python train.py --n_layer=20 --d_model=384 --n_experts=16 --experts_per_token=3 --d_expert=112 --d_shared_expert=0 --activation="squared_relu" --moe_layers=[1, 2, 3, 4, 5, 6, 7, 8, 9, 10, 11, 12, 13, 14, 15, 16, 17, 18, 19] --router_score="softmax" --normalize_top_k=true --routed_scale=1.0 --balance_loss=0.000619 --balance_bias=true --router_z_loss=0.001 --n_groups=8 --groups_per_token=3 --init_std_router=0.0386 --lr_router=0.000808 --vocab_size=8192 --norm="rmsnorm" --norm_eps=1e-06 --tie_embeddings=false --optimizer="muon_variant" --lr=0.00126 --beta1=0.95 --grad_clip=2.0 --batch_tokens=[65536, 131072] --seq_len=256 --train_tokens=462400000 --steps=4841 --dataset="wikipedia_en"
Below are experts of layer 8 (counted from 0) of a mixture-of-experts language model. Rows are named router (the router's row for the expert), up (a neuron's input weights, with its number), down (a neuron's output weights, with its number) and show model dimensions 288-383. Each number is 128 + 32 x the weight over its row's rms, rounded and kept within 0 to 255. Numbers have three digits each.
Before each expert's rows: a language model's description of what the expert responds to; "comes after" lists some tokens at least twice as common just before its tokens as in all text. This comes from a sample of Wikipedia text that the model never trained on. Tokens count by the router's weight.

# expert 6
Periods, line breaks, dashes, colons and pipes that end items or start lines in lists, taxonomies, infoboxes and tables; also first names like James.
comes after: "\n", "=", ")", "e", " University", "o"
router:115116184132133134121120106118096129093208139132159117161117093168135120116092150151178106157197157123093103168131156142104111150079065157130146114152106079081113082175128116128051066040107031140150140131142211121066152137131129077156073130137162108148133179140185160147142108123138153095
up0:126140110170151150097132148179071097157117097139139137113089115139069095177166149099087116124175141131136110138122110157156180165138080135144150149122098194132106170105109084056168183160144168137113102151174125100137170134068126079165103121071169100144128170115168080116113138112161145094
down0:083096084094126123143118178152151149066175111124112150107123132140153090098185165080125142069174168141179167131123083140090084110163122110080101113118167169123069116116092076133136102140165139107166127152073134205083120130114114136125153177092137154110141157158146174149087146106111130122
up1:099090160091103130148157152156119162130131160111115154116133085148120074159166188072112121148196142124150171072126181111151154103123131132147091166078137041169162126134160098115128131091102110143152097122116221120087141144115158093126169164114153106092148116077110114134143146146173166158
down1:094160163169063125149142132134111138176148141154107100207126166098156087101107107115149168142104119098130134117139144091159171126134125123118137146111130166132125113117151111091139048108180205116114184086132109186104145174147165120145122122122126113125130081100144147121089111104103099103
up2:144137169147143099151107139098182076126172149163157155139133172147119090101119141135114062134151130153110162124093136195117122102151117168135189161161134114075080147126093075120063068144124155192180136072141143120081144126180100113119087104093151115170106122115059149103143102149138134132
down2:154143104095138113053125125092129130164141197092082150098123132173117172128127153158135090132087144118092146099115152077119103116088086157143099163109114112112128147151131112108136140155158108152131166106135108120110080161126102150027126139059165145115141121127130082087119186115088077145
up3:085086164132098101138189089087112143178131136214165125196132126118131099094096067154100129095140136150110164115127236051071164139094110118103137136137139099164100101075170152095149171124146104121131135124147118155091137133178117126131123179113146062029190113108141164100140126134168181094
down3:105118152131125093171152124108102140150087119131118142126064124124126160088129142151201129095184080113144129132093175114124116144159125137119075150120135086199179153150071117187087173113115124077056115125127159133112137178136100119082172182178159147112162128178123106104097153138112141153
up4:134140147140123110103132069119069124082145144093115152121144036115148071145094120154127144136130116093088121146104149136160131122136148166124094160129135136115045112091141121136062143143180084085101098077130141122085137117141124125152152096171150087123145106186148108177143168074142181071
down4:106086090086075167148128106170163193140155126160108159069094059132142085101089136130100149119180103157158131173147167133097126116146112151162136187195129102109112160095117167068137147121078082148127120134150104116120111105158160136127122104158159088078112083111122099150108134110122147150
up5:099118211127111169104120157171069097140143113133135153125151162139131172157137109158169124094077106162102134115159111110092161129144102121142089101074104115159156148158127125123158166131177099189123142108114077152171144138097139166125094101131139167104113141105128139054123103125112157176
down5:094118148111148133167163150104081108131134138134142139106138179118174178126093122172139155129100174201129119137094076077137086118164162142128127142084128126103062082127111163129112107165092133161158124111148155102081193116120182118164114152106157146114120224135065121071146103123048084174
up6:132087167140076116142147100153149130131148063136114149144107065188170138097129075130172115118121173099156135142163117076104122150111131165157142096148103141183165126167108129067096125151109168144162068127137096135116128121076080172073142104112091153159179158132141157165145143183158136126
down6:143172090140160158092127172136154105103095111105122122133104138135126132120105127142121148107164069156106102058103145145125176092113121123122116134123147139100130144191146130181168134119145121139138128131145148167146162122153129097123113091181111119155188178182108109084125138137134150113
up7:092185153065109159131182120114188162130134081084111089146138102066157098117147185122108099170134120146181087074158175160207142170162109131126097034073133136102170116066123134141131088090171127118134111091117164124084126173105090123097140099144134117120114118079121118128152180163110100148
down7:135156142165116120147117135111081183171098103131090143123134160146096117202116084154107126093102160169152088154147079119156115108127150092059187183138114080111203059120075167111143088135101111146118154107114129102082137140141138109195089115144113128121141127099161129116147124110122096100
up8:073146103157147157166138155147091092138145164073113078135128117154155094121160188163091136177076090130150158109168084091104176144207141141152095075130110185124152068166148127113108104098156168143152089146108129059147108101159120119228125126121155134175108106125110129114127089125130152123
down8:116170101172103114184165120151135153161144148141125114161119138095052124141134112097142136137107121127098127116137123090129155090142077159153084113134123169150164087136047088109198171125109146159129097156114175140110107108147148124144153112077065077153129097119087035126174082149065109097
up9:085181156103123112122142125129089115176185112128091147092113133146086112107150076139135111129165079126124150102109074050088101133119180108146124161105087100142100159172143104115131173216046131143117108109088140117094160137041141133147119089084156134102080107131163121089138086158110123116
down9:076111151164190048149121110109139081157085109073201118163123110117109188134099074101146124145146136123108121130098111162094110133162153127086151187133093168147130149132195111156127148103122203114139168142165091135167154100122142095138110106140106101129068150171119114112124155130118086157

# expert 1
Articles a and an before descriptive noun phrases, plus line breaks, field labels and pipes in infoboxes and election tables, like Starring.
comes after: "-", " a", "  ", "|", " is", " 1"
router:139089102131117183148132067125102117055139202125175135134163107150162158182155116114088078121142189158065084089085163136146100160114081133162125123146053150090125079104171125090137098121161139126095160123156187167119126099134138109142179089139102107142168175147109136110162154117104098155
up0:140177132095134080094115073069153153132159162142224151123198124088104126128148109154100129100114168157111107101112154197157131072132204147076084111141100105111131110076123100131168120111131116143159080136138102139097115120164152112115094119116157158127152183162161089116168159173177175114
down0:112134109148158089113155125122095143076127109092106109118135108162149152149176179153128132123158119147130105150145122129118127187135125106123174182100124126146156126143149166143144053118122155170129144166053136135143134124162119104153095125198104129146106163085117078182178176128133078142
up1:102135171134085128136123156138119134135118104119183136155109121109063211166177175076163127121148116093132093062128088099075103136124113107078188184087105162057115089113084113054100112100142193129099111155187158170151162144105184155166104120123106149108129151131150077105087098173133065156
down1:073097147145099111048111129097158137185169093105082203103092138141099159191158094129154092091128126055100119096165068125106181102131144171211192128150082161150098146152100069114150168099182118159100114112135132121127142091115206147160126161086103135085096107206170126092117157086166156075
up2:168153123079146135106160099123108113033172168071105169162147160132167169190151135162142070157227099175126181132120171147126131110132100075121194114138119167164130122112123121120144164070178182118137097103088097203157158074191103096131176148117081133122172106123115128141167108106154195143
down2:129116130137151101129157060131142104067131124127139070138130134068106072140137148189130150094125131186165073139117154089129140174143171178113105114145160132106178104160101174090121125153140134125093078106160162131110092110108104096149158101115156142141096116071123169150096142125157090158
up3:166090131122139037122146155140155143141162107142158110132169122083145141151094202101119133104127123141131108075088139155117133139071122108162139133130125136027102181091118086114141189135153110089102129104118139131154158140035098153095168043106174095090163143105126164098116087147148141153
down3:082067192146100106144153160158133154119176126119173092137162202131123154079193152092117143200150108149170108188139108091098132103139147136116121187118136111140140184087130121120138119076147108119106143094129100142165084149069152105187164108155148084102119128152088122165117099154130230110
up4:118050144100160132123054163163152120130139198185102122061115154158149084175113093119157136145041145165078136108145117138215127173133140119155116120133067160087133125122180096163075108115154133057106194152152169105139117083136136112134118102092117127102086115089102083134156086123166182156
down4:084094181096165137136148163137137120119128111104114160120058077149212119119093065121162154190158095105197070130148097157163108113125159127106149124135154119139092177156127147152079108116084069106130163155101125055181122092096121097130125087122082154090071121098143113151127081118134204103
up5:129093102121140143163154104110130128137141169122093136201155153164150166117177172111114109182150105156075133124119155127134068099098135100128137215130128086103128190138142129138118113112109132144149044144182147030075100136134037075105111140175119124068125155131125163158129133144100222121
down5:099138163094174135130133177082123063126143129097146092110185177127153134126141080125109185102132194059079079121122175089063156095161083127127081098161137071147105129108129105165124095135053133121101156142160133091097093160067103161088182100131099150134133147148126134130085115166123135217
up6:128131134121116132156152111142126145088098104181133104132161099140147127120156098108125175087170117101099131153132153134144183142197161178175136152098050166146185153107059143119137125123095164158109136088115149146120133131120072153132144107101144064120107121130205162099170086171078137150
down6:211153110107184106088162091097172095152098075182113136174108104100131150093167069126125138117105112120173195133140175147118207087117132145155164172136148145123143102111109090124150116135139119133109171074052147152109120113148112121131157135165161141105119103108168137112140140112105123092
up7:143137095126106068146154118132122131135094128182171157133149184086086130130135103072160116052167192160133113066105157105111096064087226136121129093160082133113142151077148187118086185150125147067162139160135095135124135128134093126171118112155136176153189156104142068118131148108152120155
down7:074143076156079110164096133136127146139124098113141157079194118141094065103149126139146110125149144134128115150132121117137072103129186106122174118124134137134163057105158141120107136137094131114151065142092126182067045118132124155079161144177128064103151112122101115156179124085129131085
up8:182082129109156169127148123103135127118066101135145141124166169104152117135066100077092147080082141127094097104200075109094153165169085087128120106153077115149068142139158121146120111126092135083072116128150066140113070127154135128111148133136125148096101105129099208165053090120157177107
down8:102094123124130147055162056196097128074122159141109127137073158139121103154094118153104154112080131153149113144092113086151113204198106160127099152130096086189125161104148119166121133125123179104160107129113100135141139108144136111089150127092182096130106057130102095100132116183127162141
up9:167098148064187104141093105144172140094115119168091164122074202097124136096136071201106104102145137129105169124129121095109129179067124118176123113146127124153158142147111133144067106107187120149162168162106140138129178112159152186173117063091113147108130129137110132157141100114153118176
down9:044110118116169125112134113100176173104094148142144142148144161162103140087137091188139141097153129148166095111126085109118167124154105157094110139131121108128145149122128139103122121111147080155153159141126084145152105132163152150154019143119150067157142084102142089113115155090183089148

# expert 8
Numeral tokens in tables, measurements, dates and coordinates, such as 25, 60, 140, plus some mid-word pieces like -ns-, -ories.
comes after: " |", "|", "–", ";", ":", " ("
router:147180155128108156138136088125176151133136177127160126110108118113154139123126073118158135170110154233130105107099175154084166128127161201063121153163107140145094148167111133087117123129162108075177114093129163106133097062187083142156109153123144147105168154169110123173136101156073155120
up0:098126132153172128169123145134122117125146153163073135100147107111172114121098076085147131078156187124166151145132129120068102118108096154147110154122089148092112124135099153116079077180154154113179103100056067087105116129113105149165080076130133148153160106210086106169081110134132124130
down0:175149105158129140141138170154171156164146152113130159094090135132119180118120111095150221107147137128131152178134151103102116090161155182143142145107117147149098163135107132160152138191077173166117097076135125121140130070092147112116173132096120116213139108129122069128109129174156162112
up1:129104102130179100172097118091207175183196215130178138094060126138142123144094062145102133109140140144128118113134154150127182147109148164121142173137075141112129090083177192087161090160125138186155172118144138132114091079121133144158067025171143078091092117112112201091119118060141135164
down1:119040094103162107119139135127140155133100135135183130145076151137114159116080104086157126109127073138112148172116107136108111149112131118075178130166075122172130123109123160129145146145188134092156091109097162076134083108089194147155124081157180120136059096201151120085074141098159135156
up2:099131109087089142184161157108162146134117099121170090087105100113122130103160102107142093167123103162145145117139182155147135098069166093146105128164047158074123092168084136063090168103161166118125124052124120152147143077145098144203141146147138122112114158154104137146115161152113094104
down2:086131101114144098154182150147128115115105095104098095136119124141110145106128125065121130115142061124130060139108100113142117117115117076137119106141082157141105125085132129152132128119080159129122175142154175096050101186157099122163173115068159157123177170108062114084149042077116166149
up3:137176107128094193136107072107101143166118139162178135124131119212157101129099148122167148139148102149115108145157076105084110123146165162089124111138150128137097100195112137125054114174154135112165119101108122086122098161118120098113087178126141140140144174168147099148073124124182164113
down3:127104135169159112137132165113125122105113163167165122137148112146168150109106172132110105140153089158153140168152155072112097137136145131072151164143165104102137026096076164175094133117085071142131148124141186110141144121130116152074073115158134184125122117140097082141099136118180130170
up4:197125161136123209111095100107123093137115091140080104165132137133088121113155118077116098089152088120165144064156133113109129176145050127145145139122164140118112089103149199121122126149165173095172117146130150088145138124080163134129078093183154118148184084120134115135084077170086146154
down4:123085182136103207132156158111206098107119101160095127161137115118121152162123168082191138162127124190166139110190127160080124148097146144131154118122172148119146109113173148119109086112129160132109070177126077166170125057070093200105080124138118116146109076102145073127055132159131116099
up5:112114123155121124040142101167136122154109131121190136109166061170170092114119120149178124099129139164173139130144133133141156133115170155183123122116130130054133138086087116165095142145144096097146135136176134183178165156144105163104108120132092086130130092139149179157086107148090086144
down5:113168177148127137106086131141091168180194091140108191055113166135154148109100104070052146108161145199152145079092119103128113139098172143129103087132101100101072148158118142147134150096058068155164074154130147141100137044159170089176103156149168158118081157154132129161109113090135169139
up6:131050189105132113108132148152117076152157107141192128106083133128154130111222122108104145087168130188100179065099121108112103122117162088136107106147105070102111153108091165153092138145162147193157133176173120147158102114107084189105113161081130053125104106175099116143071161127128170148
down6:106080078129096104130161184155098206127074104097184115158109156150069102134134090124171138164116140173138118087128130148053103111114123127099174106123130135112133127124141132115077164125100167214091113139146130139081087196110100158100113137107132117104123198119034138175120103129097141103
up7:139109174110179117139129089127150131085182125110177120077170139099138167113152083105145159099159189125156118138098109114135109151104096158112149133177123109120113127098081151150117184160207155149206136061068091126127139122141128128086168169132118141117116159153092118160150071114192089078
down7:095060156109164078148139135150144162154120138090172141099153167100115121060170112128080118075176104105149142127131089114184155114162118169157151179126088110139138136065106190183125090124110121169147160126163071109142150145143189105110110112142136142095100121165118128166124099093155145159
up8:142146127069082066055135097112162140138096165130138093076077115060154098125169138130153152110112141101131133111070124123101168095142122184215120115149087130142138096077137073157137184122134086129138140173126099150181158102106132152128112070150149198175122145136133101182098143192063162191
down8:162091103049087109103137197128128083170099105113146079090127101137151145195194151164101188108092065142177119174156127110111140147159101112130100125090120124064151090115130115154169108122154092125103167172144150091075159149169123156139149092172127104100085157147143183151113166196086109200
up9:173178142149167161167179111088147197121175114182114123173117177139158143173127073115103091134121093096105124140066148078139152160132182185124145177139135144093132132135099148128148102112146127126160114150106113114084166085147096139097147131138158117110141093176147139172124099150149176173
down9:101148184125166153083219161079125148145161075141113127148189237096129180115066117144163125144159167116137183092172165080104117092131145114143181150141134079179102118165087129108090083164102204111134145180109144091143122079146129131140197154182076099146089084146133095158153126189112092148